Below are experts of layer 6 (counted from 0) of a mixture-of-experts language model. Rows are named router (the router's row for the expert) and show model dimensions 0-191. Each number is 500 + 50 x the weight over its row's rms, rounded and kept within 0 to 999. Numbers have three digits each.
After each expert's rows: a language model's description of what the expert responds to. This comes from a sample of Wikipedia text that the model never trained on.

# expert 61
router:533482427482500618552486420456415463452494561489489391443464455426452478526472527488455591510447441546528581456480441503505454491420536425519513499548471438435559467500449533495486511483486457473508428514464465488551516581545608495442536457421529525518457431517420431547573535604467448501415421484583456458545488454475485431480472495525513516446495570587560499597514521572591471481524520434547461538528502523518509519581420410454459542442579499529462610443558518481599485456501515541474542472462446578483460434550394569436471527484476526518465395446482432417549456538508471455
What it handles: Table row and infobox labels. Row labels and field words in tables and infoboxes, such as Total, Turnout, Candidate, Personal, and "by" after Preceded or Succeeded.

# expert 21
router:532474452428477592534569462461445468463479514462540403445467494409462451523493586458453570486510464515503564494442437512427428497448509498551487474532419430474559504563424555433466502417460445499551420492442485442549563485544562460511559454485483517472431454538452387495568567521463441570420428476539487456538490469443530460440455478506574545480508526583530469611581565610563461430546559491517418552517538501559455510498421483438470555464510474578444533440539494557551479459452461432439521471458497562412513489526450524464432580490528602546461456415429460424515466523469447440
What it handles: Headings and line starts. First tokens of section headings after === and first words of lines or table cells, such as Floods, Runway, Breed, See, Early.

# expert 39
router:554501441431555563441523449495491417490482548496489453443485513405487455515418584391468514445446446542489564486464475495471462437453523451533491505515425468485561496517443577448489488449479453436537443546439404414594545538510502447484529479474532490443456449569485512497555583507432482501420510410562459445490500434458504475477451453522600542432573569614577454596522506564558542448521598452524461587535604536527507547498452527479459519468527430590471609487535544580565542451500434451468486463505470585473436495510388550428440493459521539509506436452418511489484505507444471434
What it handles: Topic nouns after prepositions. Capitalized or topic nouns after of, in, for or the, such as Video Game, World Cup, European, war, plus closing quote marks.

# expert 48
router:508552449470537556559556484459433403426465533440498538443542539482487466492472520490438537431416508468414556487474443533436464451505528483533520443487464436414529432528397496424490473542460509347500433517400471500551573593538525461457496520387538557502447460536433474556519510482522447558451491458567469457456413453401501452472497474575509560462545556572517430554597532552514523505556537452600444556503585413591497517466474534528465564472507486545451478492591574513557547497475446491465543496474388566415495525503512540477462540506554498561465422462428446453473475531436455434
What it handles: Main past-tense verbs. Main predicate verbs right after a subject in narrative prose, such as received, began, won, joined, ordered, retained.

# expert 28
router:508485420404496534506560516458433409494462523476454526473505438486454424519466574494428544507467430466471599461488402584499422491500526429563481471500426478426585453530441507447531530417462496466514504610492454488514505552522527486457556419512464516454394468508513459519635515564412412548475479467557437448482458519449494482457484455514562522468574535561520499609553576549495528465558495482535452549615586496533491506514424518496483542383572496552492572527513576546504534435448515445464582478398421538480517496494493631497437574492533559532422484439453457451496494541489466458
What it handles: Word-piece continuations. Inner fragments of split words and capitalised word starts inside titles and tables, such as Res-ort, sim-ulation, Isch-emia, table separator rows.

# expert 11
router:559566478451599503471590447445418411494555577426518424431522435440411470533391556466457516431456435539406552512484426498446486459444558466558469454523473460446537452539496562392485509472476444470575424584454413440536515536560584470449491449449496505495436506545509507539588537538501465521472456486565461453521525442496554447422429422523589546497528530511561450528491581554532455509538596434574460512539559479539489508535460435481492553479510477517445526515582606567581575486497436412493507436454443557441453453495450574445460552471496523522439481469490440481499451531491480494
What it handles: Commas in lists and dates. Commas, especially after the day number in dates like "January 18, 2024", in number groups like 737,863, and between list items and clauses.

# expert 35
router:593548428511571541526518495501437423440589569410552445487490520475409482572416544456472467489412436572430551480463462489466468522426548477558532417487452431488599406542460569466447482466461450459524435543459474399565533539516599438511532470458496574534443445536414495466602509586454457577422454452604453457485541482482472416494513434624494555456527551635553504544517550584550498471524516419540451511542528477514531552530454487504514556475538482511451484474547544592535575436446492473506549451476478592504463479467463548449471523427481501478486499494497489480474463498434500467
What it handles: Nouns after possessives. Nouns after his, her, 's, a or their in biographies and sports careers, such as career, record, contract, loan, ambition.

# expert 16
router:570506425430543538507532461388483421484427533431508461489468455453449461555458573428480511455449415537547513487417466503441441467486516487544496446559452475443547471543410537497441537408461468445574439540505430463530586525586477473476533477433496519477461476550463484510504540564445417538481408489542421457538482489472495396416413461530553518496522543546564459586546556525549436453587577446545520533543557440561501517529462495457455525404477432545405524576521574545535536483451455484471536404449447556436396449497482588409484544426502516599459459486485476473476454538464511457
What it handles: Foreign name suffixes. Word pieces inside or ending foreign proper names, especially Slavic and other non-English surnames and places, like -ić, -ski, -ov, -stein.

# expert 49
router:516484429457554531473545468429462463471464580384498526416484467442447504517418584463455537459477466514465557519461452576465421497429556467604490517554453478428565451495418561478493520489433515499521400539546428431536566507585513425409565538433513559464420498543447486498557567504456468558391486481517424460536495459498491489480466433568516476470555537546535431569496536555595495489537554459541500593565550487575508513524447513451492565407577464549422544491601483511571544471477463491445540482471362579468423488505460590477449539444489536516481451455407473539492445534514497494
What it handles: Table numbers and signs. Whole numbers, goal differences and plus or minus signs in sports standings and results tables, such as 58, +21, 000, 0.

# expert 5
router:540559455512498563570555489383446469435474522496473522452472473490429468547443572491448555482458482484487527496459398528445401440420582398531494427529430487407562460486438550491389555498488452489541502520453471468544559483573569474501564453451559538570479464552454484577555534554435428576414381489523486458495486457502572455395440435566508490419505581511558434559597530510534531481589464472505426542559487462510492464530434510453455524419548454546482575532516563517551517464462449495438601439475449544432499458462449540436499523530481485511407463487463486413503488566488499474
What it handles: Determiners and auxiliaries. Articles, possessives and auxiliary verbs after a subject or "and", such as a, the, his, its, has, have, been.

# expert 14
router:550516445497565521510509425379454450467509551428489455499529464465442431538442562416380550494445405532451550521445467508470435440507540427555444506576484469423568418516501535429490462416466432418548426584479422414542559534606535436483593503466545516457467473583466473459555532538443450531459430436543499444474489454413559474455503414564512477473542563540554490558548559521533518496540546499539481605527528456538512440524407464466489530431523446534474575484550515578544538474456458492448532435474389548521458480503439624441465561479484501504508482463473455473474448488454507490
What it handles: Adjective and noun suffixes. Word-final suffix pieces such as ic, ics, ization, atory, ensis in technical and taxonomic terms, plus commas and table pipes.

# expert 38
router:558520320474550510538531467449449500456468556451459478415442527405504447552460574454451524420490474617465565488422457503485505482494631475553470466522479516439569450508471524410485471521437451436513429509462485448529567561559531478491523518414492539472498417593460472479538574533439446496441474471539480417497543458464529379463423465551575553488516578612555453566524529553571558476529491480526455506582534502534507507556494491488479503463535473554495591479548513579549536478439450473499573444446384619469468488499451551509478527420531489557457450469423482476507481517430510463
What it handles: Category and taxonomy nouns. Head nouns naming a kind or category in descriptions, such as beetle, footballer, metal, Formation, vocals, and idae family endings.

# expert 4
router:533496426425558537565574417473453466483507510482529445519502490488444453516471525428458515486423366545448488477443435517431463475447580503567389459541440400467560469540497510435425512413426460464590454510466457475522540528535483470464544466502534563535429480501471504453588536520457483521430476426538436460505554504384560410463460429564507497459625500601551466538512554538553452512450528439528502519566530415563490542486470516493515547478593460513440538555480538517469556378445442465504488489483420558499441471488457574459430572470461571497460511444483423426453461575462509432
What it handles: Nouns after articles, name pieces. Common nouns after the or his, especially kinship and social words like wife, father, role; also mid-name fragments in foreign proper names.

# expert 23
router:526460421444522558495530424465463481491436539458511455458475476454418467522440588481456591417437485538510521427476441514458469396456547461593432516493497462412579480553428517459444476478420430462526400584492429491560588523571479468437563482384564494445456440582478498528543588533390457549456449462509433494473514462491502466459522446518524509512548526564593480547474569547585473464511487467503446534547550526546476498536482493436510561458556465567399546509565508549592503446420418432460549418458490516486454499515428590521499529509510517547426443485393468464434463506469478461
What it handles: Capital letters in acronyms. Single capital letters and short pieces inside acronyms and codes, such as BioGPS, COI, URU, BNCI, ARCA.

# expert 1
router:496468416491563558475545431408445431487475561485557476516519475468476411541450551488447499445424469551479548525412461518447475415500535425536477458530479436418528481582402502480442495430459466440529449502511480436529530566595526470411580481415536529468463454574466491454514534531440480579492447454481464471549508489486530455450503452490531544447561558576574461596594604535548485479530529482506470581588570435602523495521440505464483539401507398577436547499515508491612539482438460454474489470436386557480468480457418581428458506540474472563493500448451450469437494527470517452
What it handles: Name and word endings. Mid-word pieces ending proper names, taxon names and derived words, such as Anagnost-op-oulou, Mamenchis-aur-us, behavior-al, Epstein's, Institute.

# expert 29
router:554502452440571569529518454465474451471521494458501477453446476516489426506501491450455501416439422546491533519364477509436443479463548446539460469574485474412575461539506561467469506482459427491534448577474470485544535547596530492460595480447530538514480456527476535512493562537425465509453493377542465483533484463454538433433444484570584585504524588546539456505535549579567489416566464480526448487550532448493543537583439491461494533440492446548418530567500585529525544412459436447458490378412433548514418442482405554437365564519493481540497452478483491476449475542487504383
What it handles: Name-ending word pieces. Final lowercase pieces of foreign personal and place names, such as o, en, ao, ana, as in Nieuweboer or Santana.

# expert 31
router:570510468462579489560495453443465463429413595483495455498460484492453446527449596475484540457434483467496573409469460497422483498454618423567512529486450466397508497516451553460493520490483405435559459589459469496538508576566580467436561495489523553480434460559458454471554550526420411550415460495521514423491510450496534451407473444579507474434507548531583508537559569514557489504548536472560467491575574496558513488586436503496492557413597469527499593474582543579570521465423468484463488529432480578463459461506415574414448530529486530514469440423484421480516458511478451471
What it handles: List bullets at line start. Hyphen bullets and table pipes at the start of a line in infobox or spec lists, such as "- Propulsion:", "- ISBN:", and labels Website, Spouse.

# expert 47
router:587511386484519584488517466486471416485474598430492485454469507433455412558465505500460496466517459508493613474471453538452458473449569460500463461561453467500580447511407605471493533438440492420521515543461481492565515575536529412529579491496465566448427504552480516508566509579463490576397436407554472407537501445479498465484488437468503545374538534551531423610543508573555536469556535480528468525550535511589461485526515534473500527463572472574456600507548497537549553442445445421491514510421435552434485471492452543440440508487529545536458475408439515463530434489438404458
What it handles: Header and label nouns. Nouns used as field or column labels in infoboxes, tables and headings, such as Title, season, Site, Event, Website, Coordinates.

# expert 32
router:509525412462519574501569465463510464443497521488500483478420517416453470507490525480468455476448428565439554502468451519480477489435560464538504463554502418459600377496482559504514569519470478458547458552406426502554585517525564456507522523425504542502418490560492528533540536525415469532446489423598414444525507505489508472485421443525482573458585545603562375498524545563548475397541518383557446548544561419508511478614497543532487556454528464500515543487568543519516613484429459397456554456416384562481472453521457578456440496486523487508452453483443465512452464517474458477
What it handles: Sports and performance nouns. Nouns about games, careers and performances, such as score, runs, yards, goal, office in box office, often ending a phrase.

# expert 56
router:556508450479518598512574444495506511465520498439522418438481485479491453569510509450438548456479488554462544448441442569443506460500587485506486514551422440452491417503459544458508503476422517524560478498444432478559500597572492497454521477456519620580481497517481443576556528558439421522440421432525444430563517458498545500468434446560521558443525539529555446569482545529560469427515577438519477530495513526521514566498463510498492572480556497547437567584594540511606516430477515494522587493446402545438404458437483550417439574504459546604462465477444401454519420596471432462
What it handles: Prepositions and conjunctions. Linking words introducing a phrase or clause, mainly as, by, where, because, when, meaning, as in known as or credits like Name as Role.

# expert 50
router:540537398464554514512502439493468450483464555481488416439506560446464445557481593397478543440441443520425540490392460521458439429433532460535457500518426464425543486536424534431477497459473487417560432503439514495522553535548519451499567450453487522470476420568449465454534597514455472512414466455542421425466507500449485403486467505560554573524494501583569465566558518563569484423526525464541383539581595542555498554510434514458437557446554458548485477501493466550572496446486462442491501468474463584478442563464430502438423512539448506570411450463385473456497484522450497443
What it handles: Capitalized title-name starts. Capitalized words or opening pieces inside titles and proper names, such as Back in song titles, Val, Gold, Men.

# expert 9
router:551548448455546551494564460459466466479479525500536423471506492449485415538467587441471551463425454578487559500431460511395444460478556480558520531498443468377562493496399520447442567475417474501539419548467486485552573586581545392482562487458547498550455441584450463542526610518464436544418488463505426453499502488448516398478479498530584516521474518575536481577541518613578517468553478509533387530547541500559556485553420468471464518420517443581438508444501513571547547519455457498483513453448454585485500529473393545526483545536485523555472448434442475471549445572461458473
What it handles: Name-initial capitals. Word-initial pieces, mostly single capital letters, starting names or foreign words in lists and tables, such as D in Daugava, B in Blythe, Gro in Grover.

# expert 6
router:508579497506530568577569499430486418461514511445535486469495453479504429544426611467478533487392416536448503481458409529438444431402547465614506457537470473437521376519478496433432479470473424488581466561459448457497556534582555465463542472428497541481499494584469520546564552543379419590456453473514492489500459461489576478442482468536543534432518610538559443516522512561536443459587528475521438549549542489547454473505471523457443522451522446566453573486482517509573563425479446487420575466437477551469451467500453530445462515471483515561528471473442413463477487582399452479
What it handles: Determiners after prepositions. Articles and possessive determiners in running prose, usually after of, in, to, such as the, a, his, their, its.

# expert 8
router:536486438463519500507570435487441488453489582480482504426493484444467442520456561446480509424423463553450527499454443575420454455449624498596489428524468442441543449531423547458495501477460460404514469553445436470575581538507528469451556466377515549467464503491472459460600538564456444498431484401572459402543482479494521394436495431550555501482577539592507427529535563587555457432504539443575457549591536453574485465518502497461478548456555469555466518508507518545533494490472423440419519435480440545502421502520414574479444528432539564515423495453436507490496459526447478463
What it handles: Nouns after determiners. Common nouns right after the, a, first or new naming places, things and events, such as station, stadium, football, book, manager.

# expert 53
router:482500388471534570525516463451466483468537543467471455462490482461461470528467552443448497484478376561521561457429434563465416460416562468559441512560490423461559440604526511483486450428468465388573449541426398484521532484533523455452509417439503542451425447529491482571569503535415517539432438419574399477493467517419471511461523466533537492414580603592565475521523546537547455391525534482489483528584548491549500529503469453493464503480525493570392568498517539539550498457449507443519589478440430523458430537529455550413495556474460508546488509493438512396500484498451558447
What it handles: Abstract noun suffixes. Derivational suffix pieces ending abstract nouns and adjectives, such as -ation, -ical, -ology, -ity, -ive, as in evaluation, commemorative.

# expert 45
router:566561402477512564536536458449439472398487549496480435439429527429437436567427568419458556422447440574450555518468437520420465469474562466565542488485466433467575432483452575477489521430476474447536472528441474481553536586546504486469530466440505508510469423580448515460578511546449442578395469426497473443482545464497490399458472470536536531471502559607542463547541555589579487505505542437556434566557548453533489514577460498443474549462515462570478555413538518574491518470409442505460529476466465591492508509501442537516437585456500561545494429428463431465487470559444469455
What it handles: Lowercase word onsets. First pieces of lowercase words split into fragments, often technical terms after the or a, such as h in hairs, cur in currency, sulf in sulfide.

# expert 37
router:533563435448518581565539475442450485535485596457475412439454459495459488577465494515412584430451471471455552522473417524489460389481557480564477432483464418468538454554448583472461488470403468400551421544409408501553490552569547445416582451418489553492431489573478475521568524524490516527460426468573461454564448506493568510451462468514509559454567484542538472556543541523574444451529569526581392536541508465566452467453487553429505542413518427524478490505565515486560463435489473491487544505472496515424501557518489517458460534551491575617421426498412451456510477514502473476
What it handles: Clause-opening words. Sentence- or clause-initial connectives and prepositions in prose, such as In, After, However, During, Since, where, when, though.

# expert 15
router:572584438449519547524518471412466460506484560451456470491475476514497427498461550464412480407467452493498559517450485542467399426494540441565441439559480467392521485533480524471485510475482435424571441576472385488515504562551572430440518492470535590502442487563463553514510500536397440587482470471510447532565492459465498493474471436542554505440561575549543421554531552548505501403615516424489475541574562403533541499542385544479501529470480444546446533477522561550570544481388455448460533509437369507461445455536441579488464512474451452541480492506460522457443509577476467442
What it handles: English word endings. Suffix pieces ending ordinary English words after a stem fragment, such as -ed, -ing, -ated, -ory: louvred, ennobled, crippling, compulsory.

# expert 20
router:536524424419568545509508456484478436498443500412506503449506446525500456518475519433480610432431489557479498487381456529475443411429514482549415476500476459381610461569441545450527489444473444439566457541485481511554590465617521509491529479411510561520474476510479496547507659566438437535467467459535456461515442415448488470420441460530577542483543533588536442539541537593581487405551517469530444510574543460539514532570468491462473538454517430536452494504526547502542563430445479437472557455465439526477401460473432543443469510498448468521455492518409458445445508512470513443
What it handles: Name-ending word pieces. Final pieces of personal and place names, such as son, ley, ford, anne, mann, in names like Jamison or Munby.

# expert 42
router:534516384448540539500521426468400489438446547458497421456484471505463495552426612455491549518483441516508586477413460488453491477436542481503452477530474515494573475535450528468463551453465406480555440547472482476565570611530570464460556464475491528518488460523448474514572540527495495538421415479581494444539549484492475419487481452528499485440494586596512529582532578495587499461524552505468471563542545486544529538591488520457444510422573504591492578495514504552595490467471476530490443464447404653419401452496393545432438546520513568549482460407450469431505492497462450470
What it handles: Infobox field names, values. Labels and values in infobox lines after a dash, such as Province, Country, Turkey, °W, Genus, Phylum, Coordinates, Children.

# expert 0
router:544493436461531580492574441496483467455462505466514422483463498423480472548437535475481512430542507565522603468454429500414492440488577510551454454562429468516536488502408500416506522468458430473531453502430517448623552572567546501471526468467490532515441482514456462553608530468426473535478464479577557456573461442468538477466465442513530514460561567515528511543533533576563478462552557513518472555539542446526503498519434481428439599425493474580454561483556575559570522407439491419456546486454445604392424458491461547409419573455510512521439480401450446441484445559462459434
What it handles: Article structure markers. Line-start tokens in infobox and list layouts, such as bullet dashes, Single, Born, Died, Succeeded, See also, and breaks after titles.

# expert 24
router:550529473459546521498544430497443414483475525473484518495470465401492499567408540494523546490434486532500563497413465514420466421436540452521497453471427436451531509495463522426504535505466491490526502533480506444584572554552515370479528492434550560497462459522440455493556522480414402590457477472510474476526431477483526436492395446593545535420535594491531468550521530547566516517626510525533445536542523452505472467514468531441440562466556489516404547526556581533598524457416445402427556477427433539434469506455486564450452508447461482529504484384473469422518473625503393486
What it handles: Copula and be-verbs. Forms of be after a subject, such as is, was, were, been, became, often it is, plus an and due.

# expert 3
router:562521369425593532546572441460424491504501503501503448430492504496485483528466558436440523404442403602486536526417477550456474440509573462558497491508494478473617487502444552397511393506480498400536477498456421433563554536505533492475555457429542488499443424537522512483529542509434449524431401437537486458502515471430478430481509445547526543478594576611551436523584535536535476453493531446563436539615595487581517492533481524480457493471544470512472565520535505507539549509439472448479528407475443553489456497548444546527423566501509500611521479447401478488476513473420493468
What it handles: Institutional proper nouns. Head nouns of proper names for institutions, states and events, after a modifier, such as Communist Party, Soviet Union, Scottish League.

# expert 26
router:501532477470519525492528456462505418468494540443516471409531509506443424533453625465483583499474491520450544491386514556466483420498598470560451478519391466452539491545435520460448495442464507442543463569455462483509554521604542455460580474468544496461433476560493458577570566526426434524465489483531489421539524437487535434438444417500551572471541499557544485528479509572541496503568504473523490549541639508529510537479466525451451522412552468600473547494509512579599534427402500461469507500401454577464452475472401565395451477501500533551453466460409453501449463574404436496
What it handles: Line-initial The and dashes. The at the start of titles or sentences, list-item dashes after line breaks, and table pipes, mostly in film and music articles.

# expert 60
router:532523345434538527496483490482483487454459554491515483521469453464398415567452527453418519521503497575499500486475445473411472525477519455539526494512448447424578430569449497481506548434496435454540394525448484454547526554553503440450554508463494539506427421570450495508622509549451426572403476427623496442559469457496451482420497466501507521474593562605544543564491563617558484476535482505511437502536508499480482459580472467492384524470523462499479577507558510563559475464453491458470502429466436539430416462557446557461457498426525494555439422421451417463494441461498498497
What it handles: Section headings, word fragments. Heading and label words such as Career, Date, Personal, Score, plus later pieces of split words like -ceded, -ially, and Bengali or Tibetan bytes.

# expert 59
router:504476314421516541545568537454416500486480492467539447505449484480475451514506564477414518506484463532534561462409456528472464487445552470540478534557509483427642425557458522476513492460492504394568467514459419503554511547510579456492513533493508507509485485541456481516561556533453480558362405497538420458518519493448510457468476513562485520432526566569549494556506468600543501458547559514493453534601539509539532533592435519495450527411567500538499587439563460565593574523470536493484562417388440597442453431511506553463484549494472503534437429424491430478536479493459449472
What it handles: Table and infobox fields. Labels in election tables, sports stats and infobox fields, such as Votes, Candidate, %, Attendance, Casualties, Party, Strikeouts.

# expert 52
router:617502416443574534504509520473493460467497536489513468474468481485464493496493530485494574466503485492438545486482443562388415434452579503578499482498449351486572421524440566414504465446441459470522429563460395429496534598559545489512558417492458595487397510553470472542574538552417485521475424475529454493553527484468520503512495460537557516444576559540591458532491523521559476474527569510539430522550576472542473465503442484474499565400532480580459517486569598500548566452459510428435499462486498525422458482453487605457420552503479568550477415459426491434488470509423422470
What it handles: Year and date prefixes. First three digits of years like 197, 201, 186 in dates, also month names and day numbers in date phrases.

# expert 43
router:523547397478576563465548464406420529472491494459510483507486475444481464514453570456470543456470423525524569455460462490479458449452560506520442458519475429404548466534526555479450451449470434516529465574433458509554501533612477479463584474455553587442443412546379499552492535586430425534477499355494483441519482488480468489477450444554503536403514536579541442508493542622510499480580486488503520530551523411508488517600429456464484576441528455532482515547527532511527561441454429447450573451463464502485482521512488522468408560510446548584439468472459429424413458604467498440
What it handles: Mid-word suffix pieces. Inner and suffix pieces of ordinary English and Latinate words, such as -ated, -ified, -ator, -ic, as in gl-adi-ators, ar-che-ologist, scrat-ched.

# expert 57
router:575506493463580528523570452516473521511467558477509483494463486484516438597442541441427512432439458532447539540484449583431476408503526496552480456554365458455500451487496521459448529483469447494638432602452457481592536558571496439493571438471488516496449441537447510525512621606404462526444415448538466459491480442456506465466451397549511534481568562537535419585545551539561470483538530443561424575523589503502515501482407470466456598458562483505452553501545541498568568454443446476505537435478494511464485499443477536474457590540519480563491452447434420460461466539461454477
What it handles: Clause-linking conjunctions. Conjunctions joining list items or clauses, mostly and after a comma, also as well as, or, but, where, and subject pronouns after them.

# expert 27
router:502475434497548606526534477423486430473493510474461487494476501510469475506463557486424535445433440559443569492437437514488442485499560476534555438523433460429571435533431602491518488418474446486561420533516473421551540547575546463469526455495491527468476483498530511518512589537481447568480518482506435452533482473493512421397494468528581594500530522542530482579570539531528475440553528471508443539530559435578532545578435491425488613359529456581404534493518556502536566426444488451444586446445418530432489463490413588421418564506478520541509507455513476453546423608479495443
What it handles: Mid-name letter pieces. Short letter pieces inside foreign names and words, especially after K, M or V, such as ri in Kriegs, en in Rasmussen, plus decimal points.

# expert 12
router:568504481470530560504592449437438457492489578421537483444470446494444411574424569496424557489481488520454553518461370510432463439471562480575464439540524430455553474540434536395491469468441414440542476581422492443600519524591613435474566427466510505528455475548486510540553548496482484550463455420552459504576422497477543483473451437521511536475527522505541462543553618530542494485547550464566447590505543449553478469500476526472479564416499419548448514511546546528515540463484427414455514483454494580461496499500402566469440550517498538548426421439488456436492424497490459432
What it handles: Sentence-initial words, commas. First token of a new sentence or section, such as He, The, According, While, or an opening name piece, plus clause commas.

# expert 2
router:567526459470550613524566494533445502426530509493476472467478589455407455591417558444482475501544471573530552485463413534431458492424589488565468472496434457479547483494420497495454576497436487520558505590431475475521561531521556418430532473512498573468421422535490452439598547496422437588464486459543505493594496482441542444476459412551498550428555554574550448512438571607536525475627529461483480571478541497498474486538492490465444546472537497552448538484569529581513521413481484418452534497452458513445467507537441517491440526507472580513427441458500513424459467560453483378
What it handles: Table cells, list nouns. Pipe cell separators and row ends in wiki tables, plus nouns after a or the in prose, such as list, concert.

# expert 34
router:531559430452530527545587496451475443473412549459512529522480543458466454577445590442439507464421397506469570529456499506437434406535512486577527519464425466467545394569492487416493484447460484441526450593452431446548494571530533459483589549403480471500451462609456474488563555568429409585450469427546491455483515412479508480438475497517572548482584580611582418534484567580523507500560522431581417539601500444497504543536438477442508530494536428522487533476582566520538524483464506518491539478501430540453472488532455547477500510459461508581510481468446472494489475520407479478
What it handles: Adverbs and modifiers. Adverbs ending -ly and descriptive adjectives or nouns after verbs or conjunctions: primarily, conservatively, different, professional, medalist, footballer.

# expert 7
router:550549416515489545543501442425471461430523545426475468445477516431416401545484572419466548504418462549455553471406459556448471438461590445535459499491467481429548443561455593421470537423454443460492429549463422523546543550593542439479532482407570508529461472547444478521511575574479462579479452497520443489478485453489490432449448453556552569463527530592537462576578507588575464455576514563522418492532532493549489524524416470433481588419484463589500494441498546526533490455471423420489480474421443581499495517500477535468457511462474461569444403500468440465475449530442478480
What it handles: Name-initial word pieces. First piece of an unfamiliar capitalized name or word after a space, as in Tir-inzoni, Brit-annica, Fur-mie, plus sentence starters At, An, Or.

# expert 30
router:541489438439545569465559433496475426461457539453559421469456462437451448515485548468509523448415459569477532557429465512441412458443559432547407485513465449405556463509512563440498504462442458440533481605455470466524581550551499467491574435469444499453467472532497480482531555566483451497399424456572435472470513453440474485445469455533542496475517552565512460579492577532599499440565493452562400552534515492585473511594456475414518497443501515567409558513484589539558538449447473489467523451420477564475412479495406560439446569471499531533507484410484455493468382545474472461
What it handles: Name-ending word pieces. Final vowel suffixes of Romance or foreign names, such as -ina, -eria, -ão, and whole names like Antonio, Maria; also place, his.

# expert 36
router:533583427410565556553482441450452452458452519449440472450444458387423478583463546411427507495412450533465578459423410496456448465495503458602451500510456460460524471538479564483489455456395458436610434565459486492531474516636519432435541513511518569456461410535381497510518495554447438518449479419493430445545471451500531424473499462555512552467564520538500459509520554565561497478538550477544495523541528471530515534560478475506488567457581485503457530520567529531509577430414486433460536472487459542517475561470449516470403554483421529559488439495410466419475476568441508474
What it handles: Mid-word subword fragments. Short letter pieces inside longer words or foreign surnames, such as di-as-pora, dil-ig-ently, rend-ering, Strun-z.

# expert 10
router:590531428467568555502536424482480462416497494494485452441494509430507447551434551469483538501442422545439539466444425484440473470429616502559455452527473405499544456516475510443486510493486500442518471540443403451520563545575483490453526458482517536471445425524488441489571577544429462560400452458583475431517540462440516372467427450542532597507552522562578451552568588527541448404502563422529482533583582473600491535550484518487499528476529471562414521516509549512515592444478469442494511421458450567436439464487435555423414521448522578565467502497448505509468488536449510469
What it handles: Place and work nouns. Nouns after the naming places, institutions or works, such as park, town, album, film, book, university, often followed by of.

# expert 22
router:509552488502505545557566429427464439456503547452487465465457520447425429554437557457516563506443423555454517496447441526428404475422538483560530455523472402470547422580470507505442540406428440466576481567430408408542498515563527437460615433439519522508414411512445458500553531546475453602434407468553470500512551429474485430449456473538480516423548571592589443528524580529590463459526511451538467546514573487551489521495488437442408522490513497533432560483552524550522494436435461444474501454474515505462463498505449545466423526436473566556472500482460501440492448546425510480
What it handles: Determiners and adjectives. Articles and pre-noun adjectives, especially ordinals and size words after the or his: first, new, main, original, largest, previous.

# expert 18
router:557529476484511581516532473471474442418447535466520473473447475386442424518443584432473486528481441520480526491409457532425478418400514508528467492496404455420532433506490533407434503455409447512555484553420491440501471496533548460460554445498524536548393474547433490582565565543428458554457466447587482447489514451483462456433428458543509522448568592517608436547494539565526499474517554437545409636517528486517530511541497501388457569439538466556402509478564506507555504448461470482479493417459457566479467480440482576422470517460498544526458447464486454436470437529469427475
What it handles: Quantifiers and table cells. Quantifier adjectives after prepositions, such as all, any, other, same, both, plus pipe separators and blank cells inside sports tables.

# expert 17
router:506540452476512548519579486489443488401482552510489379488492473480454424492437539467414517481471468566429524507485462541431440427375568434569509458548427453408564438573485532472457570476459460445552473580489412468532492579535517487435526475421502502494454485511511565573538617515446451555432436487554488511528523462452513445469453436620520528449550567561578488556587541532552440480550515488549397534554520423579491506544494502459449567467510458528486540536532539565576520472441495474441542453461460507454419478535460542443429522537517587614483443429489458515489445556441472483
What it handles: Tokens after numbers. Tokens right after a number, such as plural s in 1940s, century, years, km, rounds, dashes and table pipes.

# expert 25
router:566459410423560575523519494384479453448419512474414481488519478516461451496528556486445531445460445559508525468417484509482414421434544505506453468548445472410606462519434523466515550474407483455527418510492440495505542537581552500464568473410495546438456463508483508564476553574470461563480465473541444501522461488431447454425453473600555514435591539596557482570556519572553433406525559474534474525585565509517526494548439428475479544436513414562415506519511577489539520426492459512450473448468421508406452447523429561463533531489478536533419436469435478477470440562511495424
What it handles: Name word-piece endings. Inner or final syllable pieces of personal and place names, often non-English, such as H-ave, C-anning, Stef-an, Shek Sai-f-ung, Köpetd-ag.

# expert 19
router:513472395466558563521536450457429471450462608429496493474501484422431494489450593510472574511476430520499575494449456532403440434477562448509491476542462412386546510568452569465452477480438452457534452510494436399521523538506510456432564479464515521472460511521433467491552565538451478616467492454591466481541496473453538467446459473523581514508556569532553483569574589522591458500575535493515436583513582508582488493518507478433493599482520516587483535530540525516571515445428472511452520439458470605469405476473428554406446521467520590540454464410475466453508418535485478471
What it handles: Ranges and table separators. Dashes in date ranges, table pipes and short codes in sports or election tables, such as –present, FW, MF, (#, and footnote marks.

# expert 33
router:514516445456561578508482464421456503485445567507492502480503504458477482498469531414465531417499409537513542516378432525487427455477550437569449511509479412421579469529486579472462456455434451423538448541473449520552551532601536475458586498435518486473485450565452458502476578563410455538453458444499467449519453402457476469386442455570524529475539603617542436528531551575563463443552517469497461516567507484548514517538468492440507538396490435567418549514512555507609546455492459489473546477474412573515402476487452531410472564455491487522511496484429460496486405548404523483
What it handles: Name and taxon suffixes. Latin-like or ethnic suffixes ending names, species and adjectives, such as -ian, -ius, -idae, -osaur: Sumerian, sonchifolius, Kosciuszko.

# expert 41
router:547478460457547539509499477468465451421464544475555425503423498470479456567459529454495590515507544565504565507430461539445478468409502435525505431512418495444541442560472558420482507474401479439566484566483444441518523565528534480504536492416467523556460439585438477552543542557405446534511468518501446428588514509504492433455467440507590521428538576496526473537521514522552504341518558522541436516531485455509487469545482454439444552438543472513441532466549531524618575426417474475481487425435428528478414419515442515523473492536481565538452449440485414497452396633453436465
What it handles: Prepositions of and in. Prepositions, mostly of, in, among and into, as in "University of", "Place of birth", "first among", "known as".

# expert 51
router:530521438423506512450497483418449465413502571425531493439483474430458464533412582470469550478500490482515589522516419511503478491407561533590514477522425521471543458548452531469463526457445453496565430559496432482627536496550518493448570442395528572553422442521462449524500589542396465549415492477541499478538483483450472492487438385520551541473562565509538458545515530576604512466609522472514492565568525462561511496588486525405467537424539487549487539522562522494576515498475507493516541396445454583470395470502455539504406499561484541513472416453445443452502487546506420427
What it handles: Numbers in tables. Digit pieces in coordinates, statistics tables, scores and dates, such as degree and minute values, decimal parts, plus at in sports schedules.

# expert 13
router:551523438480519546513553464456476459490492504471500442488514513448506462537461549441429539441521463576442572483454424498387461465476522524574525479583472455511570460530372545385463525441437466426530435491446467478554558486559570478508531491385531520522480473518436454465531537453437435567468441468532545476532542453458569428474492484520585545501516519604527508575571560574573431466591484523539442546576546470538495516508409448479475534444488432572464532432595515592578505459438502501442552426468408628398447456481453497520435574546506451528499507433431491495511511546456497471
What it handles: Headings and infobox labels. Line breaks, section-title ends and biography or taxobox field words such as Born, Died, Genus, Phylum and Binomial, plus assorted content words.